Experts of a small language model: 128 squared ReLU neurons an expert.
Below are experts of layer 9 (counted from 0) of a mixture-of-experts language model. Rows are named router (the router's row for the expert), up (a neuron's input weights, with its number) and show model dimensions 0-191. Each number is 128 + 32 x the weight over its row's rms, rounded and kept within 0 to 255.
After each expert's rows: a language model's description of what the expert responds to; "mostly gets" lists some tokens that are sent to it at least half of the time. This comes from a sample of Wikipedia text that the model never trained on.

# expert 26
router [159 113 140 105  82 143 173 121 138 190 118 151 143 150 113 132  88 168 165  86 117 109 186 120 150 135 123  82 174 158 188 141  94 155 126  91 132 201  92 117 150 167 158 175 109 162 164 124 126 161 106  88 154 104 109 110 126 135 134  75 137 134 115 164  62  63  97  86 128 119 164 148 171  78  74 163 131 144 111  73 113  95 131 126 136 128 159  87 133 170 121  99 156 126 147  95 118 114  57 170 170 108 130 153 123  98 137 178 162  96 110 122 115 145 177 121 128 108 120 143 111 156  64 121  90 114 103  91 158 185  90 122 162 177 144  97 135 213  57 109 116 138 106 168 108 145 161 115 153 120 104 154 107 103 176 140 123 142 110 125 143 119 119 160  46 144 109 103 106 150 118 159 109 133 168 195  70  96  65 140  69 175  86 134 126 158 175 165 158 100 125  90]
up1 [126 133 168  82  64 131 107 120 134 150 130 133 126 205 130 157  88 115 143  34 155 118  97 124 128 134 122 136 163  58 151 162  93  98  79  70 132 145 105  89 111 141  87 185 148 113 156  97  37 180 127 159 126 123 139  73 153 113  99 161 175 123 123 154 126 115 194 106 207  23 124 158 141 134 105 110 107 128 122 116 151 145 159 147 134 142 155 136 180 137 132  77 115 160 119 107 123 119 101 121 111 117  89 140 156 138 112 148 138 108 158 126 138  96 142 107 125 159  94 135 114  56  96 145 119 135 148 186 167 193 118 141 137 124  89 109 127  77 163 164 139 134 102 109 134 153 141 115 156 145 136  86  95 139 118 148 145 130 221  78 131  51 141 130  93 169 131 150  92 164 154  92  86  53 143 141 115 104  69 155 117 121  91 134 165 156 138 144 144 123 159 180]
Description: Spaces and first pieces of words in descriptive prose, especially prefixes like pro, anti, multi, trans, and fragments like 'che'mical, 's'word.
mostly gets: " pro", " anti", " syn", " multi", " bi", " Multi"

# expert 7
router [203 129 132 137 138 165  69  67  99 126 150 177  91 142  52 128 174 169 165 151 186 104 115 107 172 135 135  98 109 198 163 145  60 158 151 188 113 117 116 119 132 180 155 117 133 113 109 121 145  65 120 116 101 135 160 157 154  95 183 145 114 148  71  78 173 109  96 165  94 130 129 183 165 153 125 110 114 130 131 130 133 112 185 193 166 148 148 104 114  84 132 135 115 127 168 159  81  99 154 136 142 183 123 136  98 134 158 125 121 112 194 113  97 118 153 101 185 191 152 157  91 138 149 100 100 102 157 126  93  77 127  92 147 150 145 159 199  55 156 121  98 159 131 149 156  86  81 110 130 142  79 105 148 131  75 167 157 109 134 121 133 123 136 137 128 139 183 141 111 161 195  99  80 137 147  94 183 169 155  94 108 103 122 115  98 119 114 140 111  79 113 144]
up1 [106 188 180  78 167 148 105 149 180  74 118 166 106 103  93 148 140 179 119 133  61 108 152  95 127 126 143 171 113 143  71 171  87 181 130 172 137  86 136 140  93 137 123  78 143  91 150 130  81 156 121 127  85 146 134 150 113  97 118 149 161 156 122 179 111 164 155 116 134 109 129 133 157 112 111 128 108 184 151  72 129 148  30 147 117 159 125 116  95 137 148 141 131 140 127 140 129 126  83 111 153 143  77 131  95 146 187 188 100 187  94 147 169 167  51  58 127 113 158 145  36 148 124  83 127 125 117 151 166  58 114 136  65 183 104  86 191 171  96  96 198 123 107 118 117  88 139 135 126 102 164  71 139 151 121 114 115 155 166 133  98  78 104 155 150  99 138 159 107 117 132 129 130 138 131 127 119 181 156  82 132 111 173 132 154 132 138 125 173 116 130 153]
Description: Dollar and currency signs before amounts, plus math and coordinate symbols and some mid-word pieces, such as "$600,0", "Rs.", "′".
mostly gets: " $", " Nominated", " −", "_{", " Votes", " +"

# expert 35
router [108 183 101  66 153 135 111 191 112 152 173  93 121 114  92  85 155 120 127 110 178 147  80 108 173  91 106 134 123 148 149 115 103 184 162 122 112 149 150 187 170 189 147 102 128 166 107 101  98  98 135 170  85 172 126 141 124 138 143 143 135 117 158  95 161 149  97 169 128 155 126 130 109 176 171 157  99  77 126 113 115 152 160  80 175 161 105  84  81  80 172 154 113  90 148 102  70 181  94 110 118 169 190 116 131 100 140 125 121 172 177 113 126  65 134 111 138 113 132 161 112 179 162 122 118 105  89 173 155 103 119  77 156 118 109 139 102  87 171 126 169 152 108 109 162 148  56  97 139 159 141 162 136 131  90 165 114 141 137 117 137  98 161 129 111 172 131 125 113 122  83 138 153  60 174  75  87 106  83  70  88 114 179 113 161 197  67 101  75 118 148 133]
up0 [127  92 122 148 163 145 143 164 132  98  60 153 125  65 182 110 140 166 108 179 107  95  90 156 122 159 152 148 107 108 123 158  91 100 105 140 115  93 141 134 100 165 168 125 143 115 196 158 149 145 101  99 142 108 170 164 137  98 142 126 141 165 188 161 109 171  90  64 105 117 105 147 119 112 134 137  99 103 129 161 123 134 177  99 132 150 128 161 106 125 134 109 151 112 128 124 144 136  61 160 100 108 120 134 115 163 145 139 153  87 133 154 108 104  66 130 116  67  74 145  95 130 152 134 121 131 169  57  83 196  83  85 126 132  86  77 137 113 121 112 117 136 132 113 128  86 130 117  72  92 117 100 152 132 110  93  55  97 145 159  52 119  97  73 168 136  45 103 201  84 114 102 117 159  90 152 158 119  79 143 165  88 115 141 169 170  72 109 126 144  30 152]
Description: Closing pipes, line breaks and separator rows at the ends of table rows, often after long runs of zeros or blank cells.
mostly gets: "---|---|---|---|", "|---|", " died", "·", " MP", " elected"

# expert 46
router [117 150 134 124 129 145 150 111 127 146 133 153 102 124 100 133 131 117 146  27  86 116 179 132 150 143 106  91 161 155 139 146  66 128 163 128 110 182  89 123 122 113 111 127 181 138 185  81 153 108 138 104 121 133 119 118 140 127 159 123 128 147  74 159  97  50 129  89 180 111 181 139 162 135 104 127 166  99 116 136 121  83 144 106 145  92 178  93 138 176  60 144 127  61 124  47 162 145 104 168 164 150 147 131 168 100 100 118 140 112  60 140  90 105 146 152 195 111  95 123  99 106 172  94 127 156  80  77 134 209  88 161 156 122  64  89 127 185  96 152 105 100 101 155 140 157 187 105 147 112  91 104 118 108 123 134 136 143  94 131 137 121 120 112 117 136 128 161 114 132 114 169 108 146 156 193 195  70 110 145  63 121 154 137  98 185 168  63 123 137 130  84]
up1 [145 134  82 130  68 123 154 176 136 120 131 123 142 168 105  97 109  44 154 131 106 179 165 174 123 169 109  74 141 117 163 155 154  98 165  77 166  92 163 142 159 123 128 172 141 120 147 104 180 163 153 120 144 211 164 143  57 129 124  99  96 148  88 157 159  79 112 144 137  87 145 150  99  71 157 145 161 161 117 115 132 158 120  92 142  72 126 112 166 171 159 194 167 133 145  99 143 107 131  61 101 186 150 119 112 143 118 129 128 128 115 128 117  87 126 212 163 142 121  91 157 117  75 120 147 145 113 129 131 145 132 147 130  62 130 136  96 169 134  82 118 138 177 198 113 133 142 165 153 132 116 135 128 100 170 103 105 138 120 222 175 119 137 161  36 147 165  97 107 155 156 118 116 142 124 126 131 133  42 145  97 118  84 103 139 134 180 133 168 135  93 135]
Description: Word-initial prefix pieces such as con, re, pre, sub, ex, inter, trans, often after hyphens, as in sub-contractor, post-conviction, relegated.
mostly gets: " con", " pre", " sub", " pro", " ex", " inter"

# expert 15
router [137 134 109 138 154 143 173 155 131 106 100 118 153 121 142 145 145 199  97 171 104 142 131 161 133  88 167 173 125  75 159 177 161 154 153 118 141  88  84 121 114 120 108 127 112  72 158 107 150 161 157 113 161 224 117 127  72  84 139 134 132 168 180 123  83 103 114 159 105  61 146  97  79  62 137 129 114 189  91  95 160  89 124 101  93  88 173  85  95  81 117 100 131 155 109 119 142 126 139 104 136 130 135 178 151 139 109  96 105 174  75 113 118  67  89 158  79 109 165  95 112 127 162 185 162  99 102 130  79  97 140 132  59 162  89  69 142 159 163 120 122  91 139  84 102 110  93  91 183 127 187 154 117 112 138 129 149 112  96 146 100 129  79 161 134 141  84 163 152 168  86 164  93 127 116 183 178 120 186 117 124 158 140 115 135  77 101  83  91 137 148 124]
up0 [ 31  70 128 171 111 146 144 152 138  97  83 136 121  92 110 132 115 155 110 156  97 145  95 111 100  91 150 186 110  56 133 112 170 175 149 158 143  95 109 146 193 125  71  91 116 135 183  89 176 133 109 139 144  91 146 163 102 122  87  99 172 141 101 185 150 111 148 173 139 174 130 147 135  50 152  93 128 187  91 152 193 140 146  84 103 156 142 147 163 109 132 121 188 165 163 120 121 187 113 115 114 142 171 149  71  78  79 173 162 107 129  94 135 114 128 111 163  80  90 110  60 115 157 136 147 103 105 119 160 125 138 144 126 143 102 108 104 123 115 110 100 145 145 141 164 116 173 111 164 121 124 124 112 158 181 141 138 152 127 119  92 192 108 182  62 123 152 111 161 115 143 145  87 123 104 172 131 112 167  87 185 112 165 147 109 117 118 119  97 124  40 170]
Description: Final word pieces of foreign names and words in lists or tables, e.g. -sson, -ić, -ón, and also Entertainment, Studios, Racing.
mostly gets: "sson", "ić", "ira", " Racing", "ón", " Entertainment"

# expert 23
router [114 185 153 167 180 169 105 118 133  80 139  88 141 123 140  72 119  64 120 114 128  74 113 122 116 174  86 114 128 140 110 102 148  68 156  69 144  74 164 122 150 163 123  82 141 159 135 124 122  99  93 148  97 105 122  45  97 146 152 122 117 164  90 119 107 174 132 111 143 125  57 162 174 132  63 115 152  70  74 151 100 144 114 114  78 136 130 110  80 121 162 102 211 123 156 113  99  98 106 186 127 154 158 130 117 119 150  90  99  96 160  98 136 111 163 122 139  98  77  83 144 102 133 126 104 126 112  87 170 128 128 143 122 108 139 148 178  71  44 156 144 169 142 124 106 154 131 116 162 148  87 135 157 122 142 138  55  94 156  89 212 128  91  81 143 151 143 155 148  64 121  97 186 112 115 202  90  87 145 131 133 117 141 128 104 155 144 115 131 149  84 109]
up0 [155 100 109 152 187  87 222 127 108 114 137 164 128 119 191 195 134 204 162  62 135 131 136  93 140 122 169 122 120 118 105 118 136 173 139 108  92 102 141 142 160 160 146 141 147 136 197 124  73 158 126 110 147  98 146 110 103 131 149 107 127  60 139 173  94 125 102 136 109 139 118 106 131 114 123 140 128 149 141  93 208 154  98 129 129 151 146 103 146 135 127 117 129 128  82 100 102 126 143 135 128 145 117 174 137 184 147 102 147 148 165 166 164 125 150  47 103 120 101 177  89 135 201 193 119 157  97 111  97 136 101 115 107 162 117 162  89 106 131 142 188 142 132 125 127 136 157  69 121 135 122 112 140 132 181  95 113 102  70 181  75 144  84 157 110 101 143 111 170 140 138 158 127 137  53 125  99 167 146  97 119 166 187 151  69 176 155 142 210 179 107 192]
Description: The words and, or and commas joining lists of occupations or nationalities in biographical openings, such as actress, idol, and tarento.
mostly gets: " and", " or", " &", " footballer", " politician", "|---|---|"

# expert 62
router [136 140 114 145 158 164  60 123 133 175 149 118 113 162 121 121  84  60  52 126 115 129  89 153 127 226  96 183 110 131 171 129 169 110 139 195 141 110 155 167 110 135 151 137  98 169  87 144 189  95 118 177 142 127  53 144 179 114 103 161 108 145 115 109 137 141  87  82 128 108  64 152 106 117 161 118 130  80 125 140 170 109  91  93 111 178 133 164 184  79 139 150 130 100 109 144 101 132  77 138 138 134 145 123 161  72 116  83 149  90 141 116 132 114 153 182 157  90 145  65 169 124 131 155 140  87 100 152 151  51 102 157 128 106  68 161 180  83 172 108 117  95 125 160  75 162 171 146  70 148 163 132 107 151 148 150  98 171 158 107 174 109 144 111 157  95 190  73 123 113 141 116 145 116 126 141 136 130 127 151 147 128  83 105 118 118 151  82 149 100 126  79]
up1 [109 122 127 128  66  99 129 162 175 127 143  77 142 113 177  78 148 108 100 120  83  83 136 135 152 179 162 154 100  83 139 169 216  79 123 180 109 115 145 135 189 159 173 183 124 101 162 128 112 139 103 122 172 111 122 142  87 169  75  94 136 156 110 187 136 155 146  83 162  49 116 126 108 135  94 146 102 119  84 110 112 133 113 125  99 184 144 124 114 103  99 108 168  87  60 140 160 167 127 170 145 131  69 161  92 158 113 139  88 144 105 140 146 122 166 134 202  98  96 109 118  79 139 149 168 142  89 107 110  94 143 179 119 135 106 129 139 183 117 166 126 178  98 161 148 144 241 123 151 147 133  95  89 104 115  83 126 141 164 101 160 139 176  97 105  93 156 132 142 122 127 155 154  67  90 200 128 124 140 139 136 139 110 181 133 123 101 124 146 109 176 136]
Description: Kinship and membership words in biographies, such as son, daughter, brother, member, and of, one near them.
mostly gets: " member", " son", " brother", " daughter", " children", " mother"

# expert 24
router [ 99 122 167 160 143 144 111 161 144 128 124  94 140 128 151 142 141 184 141 144 155  93 109 142 143  58 148 161  72 130 100 165 143 177 176 149 129  86 100 162 102  79 172 146 146  70 177 106  97 130 127  80 134 129 103 166  91 116 128 122 164 124 151 201  55 118 127 118 175 154  69 119 155 149 198 116 102 193 141 135 161 162 146 178 129 100 114 120  98 128  80 120 129 142  88 118 114 129 148 137 137 179 131  75 155 170 141 123  83 174 160 188 131 114  51 110  97 128  84 113 135 132 139 168 161 180 175 110 117 172 129 124 153  71  81 131 131 122  76 102 178 166 118 165 129 117 114 138 116 110 121  69 145 102 103  56 103  84 125 167 149 164 106 131 153 121 121 102 159 127 111 182  80 122  82  97 145 162 147  93 120 102 194 192 176 127  97 159 124 172 116 169]
up0 [ 74 129 131  92  74  82  96  92 121 151  98 130 149 104 137 103  90 153 146 136 121 146 228  86 138 113 122  95 134 138  91 104  85 141 164 111 147 198 114 134  76 159 175 118  78 120 138 135 134 143 149 105 140 125 141  66 135 164 128 132 141 177 215 130 150  61 121 112 170 137 186 163 106 133 133  81 146 151 144 110  86 108 195 140  95 109 185 153 143 157 136 140 119  98  79 171 186 142 163 129 141 182 119 101 120 170 112 133 128 124 124 198 174 112 115 153  74 176 172 104 155 176 115 175 103 169 119 151 141  89 146 183  95 126 100  85  98 177  64 136 120 109 143 127  75 156 111 127 120 166 151  90  87 131 141 105  88  74 115 155 164 183 142 118 134 125 126 105 148 134 146 169 152 173 199 106  80 124 111 176 147 194 142 142 143 136 119 113 123 156 106 136]
Description: Country, state and city names following a comma or in, such as Bucharest, Romania; California; New York; plus month names in dates.
mostly gets: " Mexico", " California", " Australia", " Angeles", " Brazil", " York"